{"balance_loss": 0.00223, "n_kv_head": 4, "head_dim": 32, "positions": "learned", "lr_mult_down": 0.7}
Below are experts of layer 2 (counted from 0) of a mixture-of-experts language model. Rows are named router (the router's row for the expert), up (a neuron's input weights, with its number), down (a neuron's output weights, with its number) and show model dimensions 0-95. Each number is 128 + 32 x the weight over its row's rms, rounded and kept within 0 to 255. Numbers have three digits each.
After each expert's rows: "comes before" lists some tokens at least twice as common just after its tokens as in all text; "gets" lists some tokens that make up at least twice as much of what it gets as of all text. This comes from a sample of Wikipedia text that the model never trained on. Tokens count by the router's weight.

# expert 19
router:120152099173108139087136098151201150101142192124132107133083135112169096144130108153156105128110130113172253158151082139075139105122071161156084139104073102128094111145203127093160123154144102134137124137151158147116076120108135134140119136073084104186057146132113129180121110129150146147
up0:070110148130137152162103080096096112166097156159056045134139116116140107096139142199161132118157133144123185091155095105146090108106155144130179160116152100075174154118136138161166093121112157102165167087119118134143118082133160088194166075100122141189105142100160113115107171109186103159
down0:142114085114132149060166187161138150092154097104171161117099098156127136172132050078099113159115149185123062167113169164099184154178076151132076098122135133150095113128121097109136158131126125101063085165165125133110129172146120121075094160169128121056156176136114132153140103134094126097
up1:113164180162139157107092176096114130125120152130118163089089152138162127102056114154114107161141140092158123113074072112085149141141144119135133141113103091118183166178189175107069125176078165121144148144102114142058091150056136165079130096136067110165100110151165129152108069166120151136
down1:141125022124113119155174081125126141136150076139103149144159069121071100131208185105155132135109143118103165150128177132177116105151088126122070104144144142139097066117108091082158162077158052135096119117123110134168116119125120082154124116104212162100166130129136116100169149107119127141
up2:178187066115103133177106119076158157120122181097159161116101097095152185125084160139138091151141129166140153141104075118204140175098104160078117066138099121128163173146092100105093136094154172188125159094121127159127130105160163108115141126102095171149100142143070108134143162145085188103
down2:087056179142221087082126116147142125154144128155117122148180125139099135103154124067136175135150142078152138108156150135059131081170159138131115190125147114090085094105164148140131092181103064056119071173096115116125109143141110127131096142159127108126110125136155151131141082126193077147
up3:145111155099144062158119119117121146118104154123086130141099055135179105100122142202110145092183139153103146163149131136110159164143081180168110088129086090166112091160178065190073156155117117111133085163170096157150144178135092153132156107105062076178160115105137118111111115173133116143
down3:108185059169134200133160172116122136128097108072130146129183127073119178169103134102142096152067133108203085070117134126137118129112135148090137179110130106112128194111071179120142109110122138140102118082083159125089102073095166142092130164122135141152086180149088134157174159122137105131
up4:137148081124168101116140104161145163139142071166107193121077120174192100125133153116088176121167115105123122126172117110122111136097144127122131152132146157108086101211165104095130052166138232102097113082114140119099129064097164135108136088132096135079130132065119134115086149123157135175
down4:108088143125065134110110165083134094103136164128151098177179132073109144149101079150170055119120102115171158145110101168087092134166096126156163108088125129163160157098157088183138185130140073153170102176127081059133139139115110102184121169137121091195091134172115095132142113156108118104
comes before: "==", "The", "===", " ", " the", "In"
gets: ".\n\n", ",", "-", "|", "==\n", "\n\n"

# expert 42
router:160138137128063172170207121127137113114129109090163089068096113080103097178195148131171210105112198098083138164099147146086151090096130124087135187141121112095125158176137166120134150133126170153107136115130142156129085082107052113134105118108125118137167123120147187097128120168154115134
up0:136132113160113180158186153108135063077115101116159108101137143121085077132118111133114142055150112170147193118150149143113148129121171184164112188078137166171107167112161115116121167199087123136132116132143117151147105138122031146114059153090160156177093142109091136135150076147142146115
down0:134113149185155129121166085089178142155126142149154066121158065104129128132060132064159158100132101148159107096074225082197109097102144113167144186119110178113120076100133163142112148144125133154173124141152123151152117114183126126172083139137103138143066097101144134076150110143104128110
up1:174107096111127164120145145132168123109115123126178086177098132109137129137161116158090129100106104106136147116083127197112159182101141123101136108071099098155071089167131145167093147122173143122216104126145155183130067103094097129110153119122106145161171070101150092090169144143201175063
down1:148176126066154055134065109089132151177156145148115126095116121047143098128123128120142126132145148084185168152149158113147127107110188115164064110164098156135138132133124132101131156073099119180090102181177145188100132110139139141133046093158118116118176092146131169141106183167163153125
up2:161119165122103138183194134116113112081131167097139143181146156128163045152074097112068132141151092180100102108168051182126141092140081154145149143094084114171077103090151115132150152097177155090087143138136111120081170114176101111166084128137151134142182134111121143136180126102124105106
down2:117144122126130130135152159134130138145152107161130166104128137164136192133145097070105157105084115129173129105026150083086124153208140140178059187117119125140064169130115186157124090133084089150110089170135159105117075081142138188136123126130146148096103125138119157152099093173134178166
up3:143109088129058102112101132162090166124118177114165109109129145125193068134198118138092134072099169145136110149156155130055202158131055096118133127119139137109102166165123148134075121142095121095118182115172145105117114138113069147155091113123094146103089215111128137087140144174125158110
down3:115117075090151105131118117111151103207108121133108128170129089186190126169100146135163112123146112083093101070155150119094158158098193118104112114108157078180145156106216111129185114152103150136107103170156107178139104123071119144085132172105089133194169074097139141098138143153152125128
up4:165149129203058158119149077152157145096125159123178116103091163181133105139194117123102108088116118094157156127107121121066108132163091178135106131124118135068158106128153144141188123110096051154093115167148108132165151121166112092115118088183152120081072135126143152207174152158119118142
down4:082133123125069104124128136164158188158134211087108140131167063108132081103155119110125133128124106152120122101156103101146150068125165150175123154165130166114106126117161082122152072115101072138113115149079139168151155138201157080129150038193113181153074152129160142118114101114097140138
comes before: "9", "0", "8", "4", "5", "6"
gets: "1", "6", " L", "5", "ar", " l"

# expert 21
router:094158134188082107105131078111093122107123157119156147152124175048134031167201116100181120107115170102114125210125146115130137125103141129143176143121080101115096151158105125126135147208155122170122141112145138124150084124138101167180119069154082144120146088113132134162147102101156078141
up4:103161106098115093133119142086086170055132113098128127068146117142088101102149134146090134120107142113085134105127130117129188087136145137152119114158178116103147162118131099168136085134171133156161132124152163132089168122108094139078126106085169143255127150139172100204080142121162096119
down4:217103125185139191123012124162112170143155126124063161136098107104149189150118162134143195108139152103116140122082080102156141167092159158104086099104121130149115130113112092135121101120093122116159154137128149127132128056094152085140155170142151105121084136131151175075093120096116148148
up5:144091163145118092104101086120115149094135087110098114170136056151178110145126145140166099164099055144121155114174168115120100131136100052119174160110135083136128069164127138175203140148122173087079149104112095108114141082161074128110150120135175135114142100150149091149120193161148134200
down5:164140103132160084128137159098130077101146180172102120076057117147145103103138187166096117155133121087095133106112094125143134163070137119143103145123134176118144154036105146070112101179146198138124091187130118130151176117125133137164082134137144134130162152119128221117097061149123146097
up6:111183104106145114182200129092128161131124137153120103174131156146113100141137177218160109086126160121114112040082175127122074133144119096131097056129098135102142115164096139100144096172165092184145069144127117168120175108177137167106100184141156114092093094111126117111131102096155148140
down6:174073098128140073109112125112172105108151137116140161105116097115167126153108137101158130210120165146199165209102122088090109142123097103134160153145060135100115131113139139123065059121161105089188141123141162122081188134134160113136096089155063151171072179126108104153128143124129127112
up7:101146122181039142126113083114118190140118160102080143144149144133137077126178107106136153133181177108118158065177183118117140109142129090146156102134099165098162093102119115127153053106158130180145111115159180150116128133133148084138093156075049151141054101132160157105118112117098107156
down7:130067132115156104127100124128143118156117109182154127167118156169069105181137135123122138106100118121121078117084155112119102114113077123138121099149147133102095125146184148070052121081088092100120195113153121140142080129145118226107116125142198124154154216117078094101134114135163158177
up8:152162142167151127145068142083092143156164124100151171128109146132133051163134202096161143105196091161077167173093132142096107136151117154083166132136091140149178120155130078110125145083122173148132139072108165107157135105091143138137133190156109180124110080097126116175146124139043097116
down8:114123142144102146103155110160150122159083191164030108163136131170114166132103052107080134094109138061171098132180137106180165093074104131128130178155147167104148141160123115146120124099108107120096133170150153142108119191135117172127121106117144136111117159151056112092130054145138061122
comes before: " ", "1", "2", "3", " —", "4"
gets: " |", "|", "–", " ", ";", "."

# expert 0
router:199116159122053204155161150146120104121125119090124081127165142109123125167116145095147123146093200142112177146125138149103133041088098151089095155120093076142131152142126149161181175214123137134105129133140121146087131104138086132119109116101156163154094121133066144190136117098144099070
up0:174140144090148145118149110115125160120107118140138138116171137075084109096072134094155131048100113167155172126098145144073091101114134123117094212155078113152123110144090154120167140162181088190131173099137161097070108172104148139161134130176136173127147099145187106174130139102114083060
down0:088118141171072143148091131136106106130105151078171114116125140173139160161157098179131112168136131094051097163139060140137165165104108123118113090100189098136107126073179113153047137099103187111156087115160085164154124109131117139078140136081156072118102176130091151089105139114135142188
up1:153121208131125140059120142132151135096140101127116112150182135126208078143098170071102148102098111142106187130150117112116078081081076120121151093140116109129111144165138077140160147147069081151111136082098170091095163196137142128128083163126149135094134214170138131088095124134106152132
down1:119176066187154131176125107124160080143109146150152144124087101137027188073153105185108083176157128082149088130119114150163150177151146139168122151137158104137158099085115172110078126123158174078140138163149080151115103087127103105116170101101117150154146052096115131135127122140122091101
up2:112095099193156190136154121108129164106145135125048115128125160164102096169104120087124161129130098145109186164196078144074115101100042141122131163131119160146112127143136146184159179168117152096099116151089079147121126155118134185097160110126084145144118139149079137183137168102178133073
down2:127159140037136088164127106140130153131100139108190148131122148117142160099158134155135131163163100113098073145041122135163170127167166146141122127106078167165128130137134096109081101089109075147117179130164187095131127071174139072158109159122157066120160110130161131087102084161063112100
up3:144084105111085217133113187246148139114141119120099115081160164099159147164164149118116133115078099133125135089082141141117103046116129177153132145151103116145181149101133106158162110181124088137152104124165088118055132106151115122072098131106096122108135100143124134122159104070119160110
down3:093138155147137125112168082046084129135117172131168086179089104161083045130109091122129131152169149158136144143133127140135203172115124088118171162111159159144070084170105167097138137070127145086093125143071169129193153112118169114167170129137161116111109177127158076117150151120127126152
up4:125062145165100081086197106140106177157111173132159116094172131099109127131107189146155118146090124144156126086188090164080152118116148151144121087144143132125118099120098173124162180148104156128152161099110151119104128120103107158089144147122114100103213116124139176130128201118164164023
down4:166209138161148160148086144123134130126140110142106139158113139109140113149145108097086137125129135143095199186073115106131134128157092099098121141115106113150113143087210129129148065090102131113117060146131116156152111165155099073178105157103181131184085144150069096138128103102119062213
comes before: "s", "ed", "ing", "er", " of", "ment"
gets: "ow", "ay", "ound", "ot", "ect", "ort"

# expert 58
router:160115153091076160151157122187116118110125125101142110117127134158142092150160139069177155164113163115138123164112134138144138018142112134099142167128117098163130174142137104127150217117128098120118141130119099162104089064089075146134134109161056166161137096125084211151127080135144072130
up0:185085117190077119171105138187119154133130119137119093177116153137118106141109163146157128148080089113112152142106129099184159109105159162087200044116122091073132115083133116118114105116151106145076124087095148140117167101172147144151148125160093157103094187089165095146155193167122070144
down0:062154158088162109172143096064130066113130103116162174099184120131098184089155143165123154148155189118123122120114130108107163161160103108177127194142132136116114155125067180151121181170089124121127104141143053147137102108113108117071087087121167106136155113149074165086125095144166164109
up1:174122158086088140106148076127165137152200145136116083125145142100140128083088147140184155137173115110130123129104109149105133131137127167104118172106070142130132170154151041117124164140113180087183090148156120096109210036088106145148143132170159086088106117125098147094122166148138112073
down1:159132102126162106097123128087107194118093188141135155128095109085086105172153081132045089101075128129125151122159136127161126128177116144135155119153181171121108113051164203124116079127135107167050141126140142124106074168155146132108130140095186082144124153137148104152184098102125168102
up2:159080105133119159131150106130146101133162132152143145118085161088151106156111177108153194140121124125117154152115146102139073077124183144139164177161115176117177201081146170168161146079111100132076136098117140120097138113080093138119144042151198151144128057104083127158122181096096113137
down2:118152150129136142143077133125135171114090119113113105097211083086085168064187063181101132069139143170126131126133066163105177144150115097110100121139121113155060120196104118107057140219135145147119153136130142118169140118137140151153127175111092126090150127134166092123143083153100129113
up3:065170177225096081125124120130146179114091117135110138154115122144131153122087101148072112120055066135111125131109103127102160111142067165092157152141133118135120122185056151155132132151137208146109194120164164133109120103096095121064143122091161135100157121138109133139169106140106173171
down3:152138100088128155117151140102119069116125135144129119160119106095067095143160098181156134104189198111120171121146142169119084168055177129190062122131119119105097078119102163133103071151179085117164090134151125053184174107170165116102098177124139151119105136152166139149135095110112119120
up4:111098132152070141095198140141155076131158116110139094137143183148130087115139151152115070152160158161124120108102127148114093083163191115112168107141131133153056090125155115120161136108080161194155166088104126121076054092124084068135134102155112175100171089139132142106116075174142179116
down4:214152123184142136132177122147173148083136182096110178190093127151117156125159086091113127111107118153121101146169148130066122090112103162139051152098113135140166114122141114071158151106171125089138092136120161151123169185080163182121091092137102124149110134144153104113095152066112059108
comes before: "ed", "ing", "s", "er", "a", "es"
gets: "n", "ad", "id", "in", "ill", "ell"

# expert 1
router:147101098173083129114158114148186141085114139128125106080128121135165023194182119169173131135122147099104179182122141127074155123108094134100104138108151154085086148216111164105134104174122181129071166110120104132142101101093124136162095151119080136140132109123154181102143138164180126111
up4:126175135158179140106161122155192119086146075055112083059124161161049150137109135137129088125147115127120094145121147123149159152112088159128096141119111179152121113116134117071126140114137104127107133157133105124135075126046125151127141161165188084158150100132156155169141044144126190067
down4:144097144124081132092082123089106186158102142138123165185090068109204133180096103130136152143046168113143153123119068130111125122159150086147171169134130060123115145104101151173106100091120157089162122136127181127092176127186114129107136071121079142111117166140102104082133160118172114171
up5:151192138088138094091099147086150160092148134121121185085130127154128228096096128161151103139084113104161113081126141123160087133136193103136127131129071071105238083046117077128137140088139115126118146144149141127131164119137098123168160117152144105131144126138097153163159089114107086117
down5:100055104168106160152132116186137108142092089112112120203171130108155072140182133145122110152180120155101118148137110102082145082138075152110145115130172165126056183181141136127129069122110151139119092114143086124125120154139176125063102137096143141110098142121195077073090182111157146121
up6:130216122180170154124146069139150151143113113100123155110192157088134131053155116107157079142090135127187127156126096167099143145141111138150088082134067110126105128131079173139071139178084080126159129101152140093105147155085118126144158149159113084108122122101099074128116173059100116179
down6:163118128079067075091120113122143178147075131133171119107068105166079112172098128196123109085102082078107128133146170101155093119087141111137138211136164141084154177074142117138183067082180208142100145162122136141105160124128134127117125134112153147120182132131141122121127122162170104115
up7:183121155137155159132104165138129059119111118113139143127109109162120108075116138120075130082146084047110134124208128124155167150161086121043115131119114090108062146190099114122162146170108107124129124069112174154156125091162099129187132123110090053148153130146135162127123186152121088135
down7:176160158138070084108094089154109087196145190147124117156153171066160116116128113148163076151136142178150154130107112139112061085094168104194138100111125190164158107075150183097127109121149075087102123188101106126114114121162145126122122168088116143142155150120130103112135062102101164113
up8:100202159124150084067098088091181148148169148101080124107108101141185159126098154066153187002163122132102144188114127116143156142123142167152144121153040102125159142125109154074089137164130119120174140102137120114142112138132140140106145085155101155134114132137088133142148167120114136116
down8:203167090142182146145067097126100083129107155147110121137091111149123167154137179097110088149052176138221103113173066129117126132111117120141132084165134141165120146086113170166167116164080127135130138154113144114117108092132139129097153131124159143111167169105116144075121076137113031134
comes before: "0", "9", " |", "8", "7", "1"
gets: "1", "0", "9", "2", "8", "5"

# expert 22
router:147109107170064129145162122146125140100123137117129121101123134129165025177171120135178148125127154113106145186133164124038182117113104126082148135112148136088091137222100184120121112214120162128065166112119126129143097118113121140167108147122065154140142115124150182104142142157150102105
up4:159183105095176108158084106119142080123117087076128113131133159086134038115152135095200086109140135102117143129102155104077133102139074122133111090131132119193089172159091112140163131152158157120125206126090147132171021136118125167142156135156111147131137128120174168130093150124170096130
down4:084126126143117113099153111132112132134117162157099171119099117168126104154089128173081133143106159102108099143187089140143126162091170142186141125151072189068175167098142158103111169149083085116172060110120132153101211116121104108108134111089142137155178180136104079143130060151099127193
up5:114146132048110090092103128103086142128138131140196117113103120162133136142121176121150207208104142133112141050130107153150174112120153122121079174138124102129107054146075180108085115053131116139085092121158104165143114135138140127105126163177098108151171124121139107165091171121140060112
down5:106103085212117172179174138157119078125111121166074089154157118079100157076126104157132142094134068149134143207112100072140095144127119140109104140120121143166129163153167084149201186170121170105130142151144186115087145140130117075162139108082132135173143114127098121067127131112105150097
up6:162090062083136144120097108151188086149152104131123114155186103131148196085118125078090117158099152110131130108129121122152113165128114138181199096145118098128131192075151135178109112089173135126076114177133082126072149131163091095089159115113108120136163159144113177162171111174174098180
down6:082162154138155097156197114120072131127113134118152097104069139109155080194102116170180117186155097165162135104163152123163184092140133135090075161136110133102142055147117098111140127175095145138161119091085170150192152159120183157151099132108160112115091138108141081148093160110098158077
up7:142169133147123146099156165129141146144129122114128149194123155155187103117130122152148148084090133133154168086129121120108144174169189124168102173127131184092118136137091065130149112126134122133083108141095153121151102045162100159145066137100163130131154036121114173225103084149088084127
down7:087103154139110118122090047104121056122124139156145096089137114050103141138169145085060120163149162139107099159096138114100130100119101137091136073141098073208158155137135159148101144091142110126158141123145100138139154204068157097106140141143138142120086207154152100082129138082143154113
up8:080153147188138108116105151096091124155105086148102186110147186156151061132122136099090104065113114066096079148093113129084165127119207157107195098110106121140146143120110092147148125102087112158141114062152170143180091088156144121138093107173130170095137144147130107114097193133132080115
down8:159091159121109133148171108134063124144138144113111128158116114109074132152102117175134122154157117170160149109191180140116118128092038062151092127112119155169158113115103182100090125120154159055101129093183160123179132146105093166159118089107134089107142148079162190178145084175106154103
comes before: "0", " |", "9", "8", "5", "7"
gets: "0", "2", "1", "3", "9", "4"

# expert 47
router:167134153121084177165130073156144111108122111114112122081109141129156114203215131165144125121060143124105136157112111128077153057140134129129170164145094093087141188192139092119165139152100091219107120145111171143122072103092116125104125104075143139119123174128182131097152143167125152131
up4:056077091179147083138102103152094161100123119132132187127053138151108121069099126148165169122110099066167160176086160119089182102121140124120204175160132098088166122158139163123136126139126138113076119146104150127155041125169151136123165149129067175131109163119148124106128161133114130103
down4:127106160069091148137123138138155130115160105093146080158186118153118065139143131137179125174102087184099147142118066134116099092167096105162145095137113149112087142143148075176152161191146089178115186099101042160105189114114137162147121135080189145101103162125104107158132158102121152149
up5:118093132123129144097123097112085059118179088111119122177102161195151074162113089090112170095141121175178136164117151157148157139089140106134193103130176177048118110142088129127127200219105102150139154121104140113147073129070151135135132110130122124101163128107148177146154123162120132173
down5:115179136140161103122146178131146132155129166112056098095159120099099177174121138194135090054139090115178068101188104168093112179130170158127154162088116089168044121124094175148152144093112098184135121120096115144122121142057175142105125137155095128137113113137094117151142166152103119119
up6:130092165099114166056147116129062070150103131128141105149088131101071150126139128094068150127164139098112151148139160136114098169081173083205248121118164153150079139167165145118155163118118104125130127145102121100133137139123147108121146100120109155142088143149126229086144100126130116142
down6:239072107145126140150124139099172144120089135107124167109116172179142127126195114120114117166106108141152082180166166095148172133108071120132099141160135136160145089119086053118108152127129112121095146083138113147113056088045088157154142141148129115118189103113072124147135156119135162134
up7:025186111083094122144124150079149168138167089115100109136125165154152131242161118074152103108103129131117174168147089105148112054135062141115083115132101134174168124193138137103159162148074127114150084101103133107151167128140130128102125152092134139149124174125151123118154134118168140124
down7:128171136163144117140102122119147174126147175153145146119080092111101103089121091114128157079106173124158098056078155141110123148112120121188173122137149093080151183073168152176102068160149134121100090171171123170076118103191171107132140176132103099128065101106127089122127086111153139194
up8:104146136107138153162151095114165102119103174101132126178101113183138143111095097126135093108103087132165097094081145140094147099134150188136152104129091086252109107145159096211110131091154114175148119082140108111063097148117110105115107106152146118111067184148114117132127095109195158145
down8:147124161114162091079084122117117166146122122120097132077206091089123119109158139195149122160148129116094132109157120145149140104081103113144122169129173106066126148111091158098113072119080146085137110124129197121189128158205170158198102154073126076133145097132137169109133171177095153123
comes before: "|", "-", "==", "The", "===", "|---|---|---|---"
gets: "\n", " |\n", ".\n\n", "\n\n", "|", ")\n"

# expert 35
router:111218088134090170119171120122128097115147093097129100120056142113140085168199095118164182070134167110085139129139156156108173135090083096157161119138180144082100132143137156096155168202175099152112093111107159116175130117133071146096084133126082123162114113131117134124150164169158097119
up4:175098084139170149138093140141172134165172089101094116088098136143148044105151124128177171068077118115118077075124093136067112149124134154136108079139092142164137137181095152180169108155157119136170150107171122137102149122170120144090077117159173155115064127149165118154177168092166122138
down4:130130108182091116092135133110133108136090114115161183135127157113105214180177118136104156138156153156104186181113130131174109152118129089121144181094107150155089164060095131128099159130122074137071110148094152163150092097095150010145128143144131071130169129120151110100135152161098147159
up5:144175080180119121146148110132187134119095091113155125138164188144112117161182186196126123137150129099110144084101129126106065157116082099147116079150121113070093132108119144073131173149119117122147111129117143122080151158110103145156126140126095136126072112123181112140138012149207084113
down5:174062123121079117111105121168117119116162114145137133194056128115106119134161070099196105182104151131136115114115128166067114076115116167149100152135135067167180149122148152110057153159104162113143141143176137127162106103147126122135138124110142077111155126129014105150154141066138109133
up6:083173122117145154093167117159136100129058113097131083105144127142190113105127157160102151115168122102111134141087136124138088145068098127159061103145176120129108098116130152108070110154153176124090129139134173057156144136217087151168125141140096131124119056123088199196112146141106099154
down6:153108153134114114128087104104066126129127151132129159132069146157118141161126127138116110144153136174121145122163119107074173113172116144132210092125095130065123170136108084144181182150104043119161111128115086187109124170056173108100127108111173100137087214139145090108134103184098138112
up7:172196146169105087104112104108121130097133088127152143157141169130195096111112193120113102143138142095106107208115068117109123158186095116148161119129073121156124133129141135107173076176076120133154122129137139112145137120104115142095145080087055151158178110115136215119137113191146084172
down7:104114155140131149125140154092099152139116130151100097167125150073083059169088157143096133110114146093120171063183156105140172087110145127148095167133114175108133111125124121143179117089092131081158091050193169142154142160106147175152136138154115212149118070132076154176141080119124124088
up8:149153175207106111149186135115118082149136133111109145136090111091097183136126122063118125119171207087134136078166121125170140088109086097119122112158106160186121094172090091147099149122149109134101137090082166116150119135069147142142152105136158118171112164153140107078092139233111139101
down8:131122107069171164092055123084102157151124147133121165090173123137109114104169133115173096123108122148166097152131169131096136095083173114126111155120125117127128187128245193120153117108165145084137207152157117105083171095135109160140150126120117184119141133100120166165120113064127109173
comes before: " ", " S", "S", " D", " M", ";"
gets: " |", "==", ":", "===", " –", " -"

# expert 24
router:168114145146122184106226103126119127071072104122169123138100136128139062173177095120136197115104144125086140107181094132130115131102111104176154185107158104148055147123086114112188176103191113140128183120127104108158142119140060146130075133110137137162137088119142115145156143164149106150
up0:178159130197132138105108173141134086114140117112145135111152171086107119120201154178167122106113161051126153112099100100135086099155139104130151112157187118130128107125092151090157156143121123118112165131121126122086142158000094148162160105135121156121149113128172099120150093124123094120
down0:065114081180100082120166147175105153129108089117132155188091128185059120160161160126155131159147134099099125135105145181113065155112164159151100168140094123126165129100169110108098120178092154099158056115146141151167095158217118128135131082131177103114150096121071156114144103157133102119
up1:093014144169134162091138060065117142151069174066120119148151143130121055177104119124177122135135174155156117129136125131097120124092145103122108162102154111099197105093137153109058138086116155104137152156113094139130140102131130141146150158166156102149076127087156123093121137153113198144
down1:164171181097145121144205217177130116148156120160140122096079106121132132092135106059059108167133114145111147094175134131132093106146119095099164103131128161188075127173102087147177119176068105140105120120116129112150084162092136155146133104116109205078145082149117145133135111131127083105
up2:152041168151121118175140138117123102132146137144156147151102202126136168123082083130149100129104129139081111125168155157112097169145051158101108097149150065047051128118122127124108181120089108121100163158135130129107141112176159056169128116142171134112092140111099080149126189169142104140
down2:141143065080160126087110123124175146098105064067106135121190097166137107130135112114051161126162120141165151124109094168113140108135128150154165146116138129212093171169197146178119119083141153094131098150112098093139104066081093091094151134127061117141124123138160140114128090072165155148
up3:125153132058132118079140032158117126119111095063146123110123145128079144116104102144126165205157094130087142127120201142111135157114109126103175122100148126055120124164181131118114131099087126143151079152142092140184152127161113136109142172172087090143205076172132111132142066104113139128
down3:132092128157072132132110145095129168134153182150156116123167134142142141155155098081165078132112171142183098141121088105149135116144104130117121158143099135143131146097147144132150068164107103061118142182083128086121067148113141094161147004128119095128108187109148123112144238102145130141
up4:124081049137156137142145148094154130114135116152117155159151193122146158143144150172139182221168111170117161063084053117148101123126078087138169115096150072157116132134157117110153153127185114093109059158106102132127111119140198118138084092155135087116077170123112113140139107155154120118
down4:141184137125067115155138147154117060131125194101156150147095107090111095084101104159123154040111136138130108134192157112123167146151120132165113143105171072116099087163116096170123143126163160155150179153153067144182140082099095175073164166090121159084117118112154148078137100099154125112
comes before: " ", " —", " S", " M", " D", " R"
gets: " |", ";", "|", ")", ":", " ele"

# expert 15
router:107144186097117196098161139145145105095102133132123090116064146126151086199146074145118209082091078109138205150163100149136188115081114132113128130109150109149105141167115131168161191133114093156088148141125147123159093148052128131192118130113103082136103093132134142086148141125163104104
up4:132104165124111199157140150117106137122081128119119143132121169122120042190093164133123167084155148178119154191135107106130104145128110107111142156124141185143121092170060104127116081108185151111148183070106110146160095094075153167137104178091125132103183125128141204122112108139093147071
down4:154136217152150093099144146123129139109128152112153095173163105174099174087100125071082124164124096118129086125219108126074130092091160154084150135130169121150119141064177170139124122113086123180070153122080129152177144128150093176095109137096149147127054103156101084122154147139139135140
up5:109136119146083121134138126189099172120119096142109099159123130075078159085166127145194084131136136037162151143169180165119116069164143100226145102127157111109126128142165121074074110121090125111179144119154180086139103140168157105106100146165121125158182068125120135160117157135133126100
down5:161100096192110173148093068105121158116133135109112222121082201174162133172112082165150130109145139171142087096146140117126108111127143123179096079115155142164153075099145100117144087165148094176077135108116158140076176097190116133080153112101162100134112128095175134121131116171091147126
up6:172118118115166190156073142040118135079133149132091106120107110160182154139099166158109103153108153129098119068096176148152177191088129057158135157118122171155109154094168065166106142122150123170085146136095084166137138122102131104144132113124070101142067107139119152181161105163123104130
down6:093126154103142113127183141163163081151132113116167098109127147143115095107113154124108142122112133118137098193150050129097141049150103139123107061126153098119133094180087145128149139065146125078185108106163146061149062187054172135169130120116196139161137136118155123113128138063137134138
up7:117101134131130121070105143081170101184144044050110131075124204135124109179136086100081173128141122157150145095077165144102163175141154132125094138101158068143103177127120115180193130100122137129131191140107171173176131099116105149120174103100107117149097155149153138145127126109161104103
down7:119157135133144135138144174163073137132091149165167117194208129147151161109094116128108084129084115078096104130130141109139120153100102132113197113110090147111139092122129172126095111142088208102062060136134070106119055119123129129158137132147192100124199109089065154131132092142137153131
up8:095080090130145043132109097115165117107133138140136147119082090080139098200127094204158094112123129071125132161149157084131132160100174121102143134141132137137181126157089126080151091116138137121128154127084122138151190139124171156174153066155162149110217138127187120129103093160076093139
down8:137147166141163164101122139116145157125101163134106145157190149144131120085134093042081120088129152146184104067182082138069159127165097126154157155136112148133081136157075081136149198122150142109079124159120150072054090141110121136113129142071112093161110129154087172081148114141162124088
comes before: " ", "-", " S", " B", " D", " L"
gets: "-", "–", "|", "\n", "==", "."

# expert 3
router:115155107141057163090173126134152074138168117146129087100054167106079109189225112097083139140164149092118120105096170125118145087130126150184134090116155130092133148119107163102177163135163137159151128127131148127101104101092118082118122153077110120194137134138166216122135075131138128114
up0:164153098125127111063132103161140108100118105066167126185123124110101086164179104141126138173157103146104125118078204149141113109117171110116167155140110188088168118154124127101064087175145160118156119096184107128105138062095184119157106122120111101168119099135169099182106144055175117107
down0:101134095110131087148154133131101082133104173142096142092106101139031091163166152151057107143141147143161161151151155116141095082111104125218124145117177203122167174170122061135151114092127134163090133116073103165164135144114138165138120140122122133201074109112149119152127153079122150100
up1:074112086089119164113161137248144131164147092150093150121109092114140095139140087126150150110134124147106165144138179121178082136152100163112153111157165096092117107163076111122125124128136159049137151097145149121065156100164130146085116148088101084155103171137154209138140072099165146128
down1:149166154079138082046102059147094091151100126136171123179103155089136194126068138135118120145137095160131178076139112169137118148088150107141125204112135159192168161127133180158158124138159134114166182129099117139118120090100116069181158138133122126089171117122129129104122153160077086108
up2:099164107091162083092148128144088057114092148198125116183073211149087170120150125121157093108122152121077175112152148142125113113108125135163082131129046138121132134166102108082157090120135126138160176116133208145156134056092100141181134152158146112116132172123142154125110070116117113137
down2:189100136152096124116134115181172163200132191109159108151110101165199120141061126103109104134155129168199087164074120095108144150040111180079092091121109079141148119162141129113126127145049089095145112139130117150138151115121157104109132103130155150139112101136101118130109175068160112137
up3:151126117160117138099155089136194123125109088124116108148129212124107107136216162142147095105170098076069096149110149077154096152154137167120179126121120161197155120194169126085138047135143154115129149187112146141132113092120096126172128122147189142095173139137158121126103119098071127095
down3:184093137112140134113189091126093113163097166111126124102141138079150104169125112121044114127139120212166139070137176091140123158098113095151105135130128100128146090120086103125110177145098129192107162121171113098138101170145104168068124063099190162150158154150123052130133171111150127091
up4:103155072147116121080151043151116182124179156124118099134096091151069127168201138084072089144143168129092106113119072125184132122177117128143115105106139060092118177170108121112135152144148161138096168136155213157109169153089097102120129162153143121109140135129100118096095088122137157169
down4:127112157137154117172134201131100097105136108095153136067163125053071071062084155172129112108207095148130149129110161124116142074100145099145138067135138216163155124156120114148112137170104170118128125136186095134086149144121110165182099142130130106115120120126137141073127119181094109084
comes before: " the", " a", " his", " M", "bum", ":"
gets: " of", " in", " for", " by", " with", " on"